From a checkpoint of a small mixture-of-experts model trained on Wikipedia.
Size: 12 layers, width 224, vocabulary 2048, 30.8M parameters.
Experts: 24 experts in each of 8 layers, a shared expert of 256 neurons.
Training: a variant of SOAP for the experts, 418M tokens, 7193 steps.
Below are experts of layer 7 (counted from 0) of a mixture-of-experts language model. Rows are named up (a neuron's input weights, with its number) and show model dimensions 0-111. Each number is 50 + 10 x the weight over its row's rms, rounded and kept within 0 to 99.
Before each expert's rows: "comes after" lists some tokens at least twice as common just before its tokens as in all text; "gets" lists some tokens that make up at least twice as much of what it gets as of all text. This comes from a sample of Wikipedia text that the model never trained on. Tokens count by the router's weight.

# expert 16
comes after: " ", " the", ",", " it", " that", " and"
gets: " was", " is", "ly", " that", " he", " be"
up1:48 45 52 50 39 68 65 35 29 37 49 58 51 63 41 40 53 68 34 44 62 47 41 47 56 46 48 48 66 45 40 66 54 55 66 44 56 63 43 63 52 25 42 56 53 52 47 36 55 45 42 53 60 45 28 66 53 31 49 48 54 48 51 63 48 48 42 51 69 51 50 54 48 54 42 41 44 55 58 47 41 55 55 46 53 52 54 63 32 34 61 45 57 68 54 62 55 36 44 63 52 67 44 52 59 56 64 57 52 46 40 37
up2:45 45 59 45 27 54 59 40 53 46 47 36 52 53 62 64 61 45 58 45 51 58 35 45 35 80 60 57 54 52 38 58 52 38 53 20 64 54 58 51 45 37 37 60 61 49 61 55 67 63 42 58 66 67 34 39 48 45 56 39 48 60 36 71 64 55 42 34 51 48 42 63 53 42 56 41 51 44 57 55 45 36 60 38 49 65 47 31 48 47 48 55 49 53 56 44 38 36 49 54 73 52 60 44 58 34 48 73 58 52 49 61
up3:36 66 67 61 52 48 43 43 56 51 45 60 42 55 52 73 42 42 33 33 50 59 64 47 44 61 48 40 40 35 57 42 63 36 43 47 62 63 58 45 42 47 50 47 58 44 63 51 54 55 36 46 33 57 44 53 53 46 37 70 32 40 38 44 57 57 48 53 50 34 54 55 45 55 62 45 58 31 49 39 45 72 46 67 56 39 23 57 63 44 47 66 62 47 47 37 48 46 55 65 45 45 56 56 61 42 25 61 48 45 48 53

# expert 17
comes after: " |", " the", " to", " was", " and", " a"
gets: " ", "ed", " re", "d", " out", " up"
up3:33 39 46 41 48 44 57 55 32 70 60 62 50 39 66 53 62 30 42 60 39 40 56 51 63 53 55 61 50 62 55 75 66 55 52 59 47 63 64 70 40 52 52 66 61 48 54 55 54 44 57 46 53 66 48 50 57 40 48 48 62 51 46 34 42 45 37 60 56 52 35 54 47 50 41 63 40 49 60 41 53 59 54 44 61 32 41 57 60 55 36 56 31 50 38 36 48 48 41 60 58 39 61 31 40 50 47 55 54 26 49 55
up4:65 54 52 54 47 59 42 44 43 58 58 65 45 48 48 36 77 46 40 39 39 65 42 74 44 49 58 48 34 47 48 52 60 46 57 48 63 53 59 73 57 44 54 31 44 64 70 45 56 52 64 51 58 50 56 46 51 41 61 71 45 33 43 57 45 58 46 64 26 42 35 45 74 63 50 48 46 39 50 53 50 36 43 37 48 62 45 60 45 39 45 61 44 46 49 44 38 72 46 56 52 62 58 42 51 61 41 55 46 36 51 58
up5:71 44 57 70 45 72 48 48 67 48 43 56 35 60 39 58 35 58 46 57 46 56 65 55 72 41 54 55 37 61 63 44 54 48 40 33 41 50 46 52 52 48 45 24 63 46 45 37 30 58 59 53 44 52 46 72 52 32 60 48 51 40 55 74 39 63 62 36 63 41 27 60 49 39 37 37 50 61 46 65 56 29 50 52 38 54 46 63 53 46 63 48 57 58 31 43 60 55 55 67 52 40 50 61 55 55 37 49 55 61 41 55

# expert 15
comes after: " of", " in", "'", " for", " to", "."
gets: " the", " a", " The", "o", " A", "la"
up3:46 56 44 45 42 57 44 50 71 57 27 43 60 50 55 34 41 52 74 55 49 37 44 65 44 53 57 50 63 58 39 53 24 51 53 45 45 58 69 74 43 46 52 49 41 64 36 50 45 50 36 39 38 62 37 46 48 41 44 72 50 39 43 44 50 57 57 19 47 48 66 53 60 43 49 36 50 50 48 56 58 49 53 62 69 21 40 48 42 50 65 51 33 66 48 64 56 48 39 57 79 54 50 59 60 54 65 52 50 57 50 56
up4:73 31 40 54 39 51 46 63 49 28 51 52 42 45 54 62 65 70 47 43 58 42 56 45 51 34 42 40 44 38 56 49 49 65 61 33 51 34 33 50 53 53 50 47 47 53 51 68 51 64 52 51 37 60 49 41 45 59 59 50 48 35 41 56 33 50 57 61 50 48 46 24 58 58 56 41 50 40 67 51 56 64 50 33 55 56 45 57 60 44 50 53 47 44 56 51 60 68 31 43 47 25 55 60 61 62 55 44 70 44 37 34
up5:35 55 53 53 38 52 55 34 68 44 51 66 65 42 51 41 59 53 76 60 65 64 47 59 39 43 40 63 50 40 31 54 46 38 47 44 53 58 37 58 48 50 61 59 63 45 53 57 67 54 55 48 60 49 48 57 48 35 39 56 54 58 56 48 54 50 49 43 33 31 23 53 69 50 49 65 52 47 35 49 27 60 57 47 50 46 54 38 68 50 35 51 46 57 53 47 55 47 64 55 42 54 40 49 29 44 47 40 57 70 60 45

# expert 23
comes after: " |", " (", " a", "|", " I", " A"
gets: " 19", "c", " U", "or", " 3", " 2"
up2:67 54 55 63 63 40 48 58 24 53 57 45 32 45 44 64 57 55 55 56 54 51 70 61 55 45 40 69 42 64 51 46 39 59 53 60 34 46 54 46 50 53 45 54 50 46 60 71 35 55 29 43 43 66 59 41 54 50 38 62 42 41 33 37 48 53 46 27 46 66 43 59 52 38 61 57 39 41 38 41 46 60 66 36 50 60 36 46 60 60 66 52 47 44 66 48 55 43 55 54 47 36 40 58 53 41 68 43 57 54 70 50
up3:40 39 60 45 54 50 44 39 55 51 48 42 64 47 41 66 66 56 55 45 51 55 39 47 54 48 76 55 60 40 28 59 37 58 62 34 48 47 60 55 54 51 37 54 53 51 34 59 40 38 49 57 68 53 43 52 42 54 30 51 40 57 54 59 53 44 53 52 31 42 57 54 25 59 43 47 51 50 44 40 37 48 50 32 43 77 41 54 70 69 41 48 48 55 53 56 31 65 28 52 62 41 53 59 48 53 61 52 44 66 61 41
up4:40 48 58 44 74 56 47 38 55 41 51 46 47 37 61 63 54 42 49 33 50 55 28 48 54 57 47 60 55 77 66 39 50 47 52 45 41 45 60 34 45 61 42 40 52 29 46 59 40 45 64 42 35 43 51 33 62 44 46 47 56 31 42 66 30 41 69 47 59 46 54 41 62 41 48 46 53 61 35 65 54 50 57 44 33 43 37 63 41 50 55 50 59 31 44 63 44 43 49 43 65 45 53 43 31 58 45 47 41 55 43 42

# expert 0
comes after: " ", " T", "-", " G", " S", " F"
gets: "ar", "ri", " b", "ro", "b", " B"
up3:46 49 46 36 75 38 48 49 45 51 48 43 40 47 46 52 38 57 47 16 33 53 38 45 38 74 51 52 47 39 62 30 63 52 48 46 34 38 37 49 49 54 59 53 43 34 69 51 46 68 62 47 43 69 44 54 44 39 71 38 60 63 60 53 42 34 53 57 59 41 50 72 64 46 61 43 50 41 38 48 41 42 54 54 38 44 55 57 57 52 59 47 57 59 53 45 53 39 47 45 48 49 61 43 55 67 51 47 55 59 47 59
up4:60 61 54 49 58 60 42 52 55 55 75 51 40 49 55 28 51 52 53 50 54 58 54 37 66 46 56 52 44 36 60 33 56 61 43 61 42 46 33 59 54 54 40 40 43 46 58 55 40 50 45 37 53 57 40 46 45 52 63 48 48 62 32 56 32 42 52 51 43 61 40 61 56 37 41 47 40 56 44 65 52 64 45 46 48 66 68 55 67 50 39 53 61 56 62 37 54 45 32 62 51 64 44 56 39 60 43 51 37 44 33 58
up5:47 39 29 37 47 53 60 69 53 74 47 50 49 43 51 58 48 41 43 46 44 46 43 39 43 66 47 52 58 56 60 38 54 62 57 51 47 60 55 39 38 64 40 49 39 51 63 76 55 44 49 42 37 51 64 36 57 45 48 63 40 37 58 71 52 45 55 43 62 39 56 80 38 52 40 34 63 46 30 57 41 64 53 51 36 57 41 36 56 42 50 38 55 54 47 48 41 41 55 50 55 54 48 52 41 43 64 54 50 45 31 57

# expert 2
comes after: "\n", " K", " D", " A", " C", " G"
gets: "-", "|", "ta", " I", " Ma", " E"
up3:44 47 62 73 46 38 62 42 64 46 53 44 57 47 40 43 65 54 33 50 46 39 47 54 58 50 29 67 73 46 43 51 61 44 39 48 43 28 41 42 57 54 59 58 37 33 53 52 49 54 42 42 46 61 39 62 52 51 44 60 44 53 48 37 50 50 51 37 56 61 40 53 56 38 57 49 49 61 29 56 36 53 62 33 50 48 32 57 60 44 50 51 51 51 53 49 51 49 42 45 54 57 69 48 60 27 33 41 38 54 54 50
up4:59 57 30 50 37 62 33 37 69 54 50 50 61 38 36 48 58 39 60 53 62 51 67 49 39 58 46 70 43 34 56 38 48 55 62 30 59 33 62 46 35 44 52 35 61 49 45 46 74 54 40 54 45 30 41 51 49 41 66 34 29 49 62 56 51 52 43 52 59 42 60 24 54 30 53 48 73 59 55 35 39 56 44 39 53 45 64 48 53 40 57 60 37 47 52 58 70 40 57 31 44 45 62 40 54 55 51 54 48 45 47 57
up5:43 54 55 61 41 33 50 47 40 49 43 59 52 52 39 53 55 64 41 49 52 18 56 50 63 36 56 54 44 40 39 48 35 58 61 47 34 42 51 51 48 42 25 46 60 34 54 70 40 44 64 58 52 57 53 41 56 45 52 43 39 48 46 47 63 41 47 50 82 56 48 47 45 47 56 46 44 51 66 44 62 66 52 69 45 61 51 46 51 64 49 58 41 55 37 64 62 38 47 37 33 47 53 42 44 54 41 51 54 37 51 56

# expert 7
comes after: "\n", " |", ".", ")", "==", "==="
gets: "\n", " C", " T", " G", " c", " B"
up4:67 64 53 47 66 39 64 73 46 52 47 47 51 57 45 58 53 71 41 56 46 39 45 42 43 59 49 53 46 58 59 62 55 55 37 54 44 53 59 54 38 45 41 51 45 53 62 47 70 62 57 45 55 74 39 34 72 35 47 56 51 49 43 50 37 60 39 38 53 47 47 52 44 63 41 31 21 37 52 42 46 51 41 43 48 42 42 41 52 67 36 52 53 64 51 34 56 48 45 60 42 62 65 27 49 67 44 54 32 50 42 48
up5:54 68 37 31 49 45 58 67 65 57 47 48 76 56 28 59 51 35 53 49 49 44 38 34 55 60 55 51 60 63 44 45 50 30 64 72 56 44 51 38 42 37 53 68 46 54 68 38 45 46 49 44 60 53 48 57 44 36 51 56 52 59 55 56 72 40 65 60 57 47 60 74 66 56 49 56 40 44 38 32 43 47 40 38 50 46 43 48 55 63 47 52 50 60 41 64 30 50 55 45 48 67 44 59 42 52 54 46 50 63 48 58
up6:62 59 46 55 57 59 56 53 40 50 35 54 55 54 35 49 49 47 51 56 46 42 53 38 57 52 45 56 66 39 34 55 36 33 38 32 53 56 39 65 44 28 52 49 34 47 53 49 49 73 38 47 52 60 50 28 65 45 43 67 60 47 44 51 44 47 53 35 49 50 62 60 60 58 45 41 51 36 63 54 51 67 59 45 59 58 49 33 45 71 35 43 33 51 51 44 52 51 51 49 60 82 49 46 54 54 56 67 44 55 48 54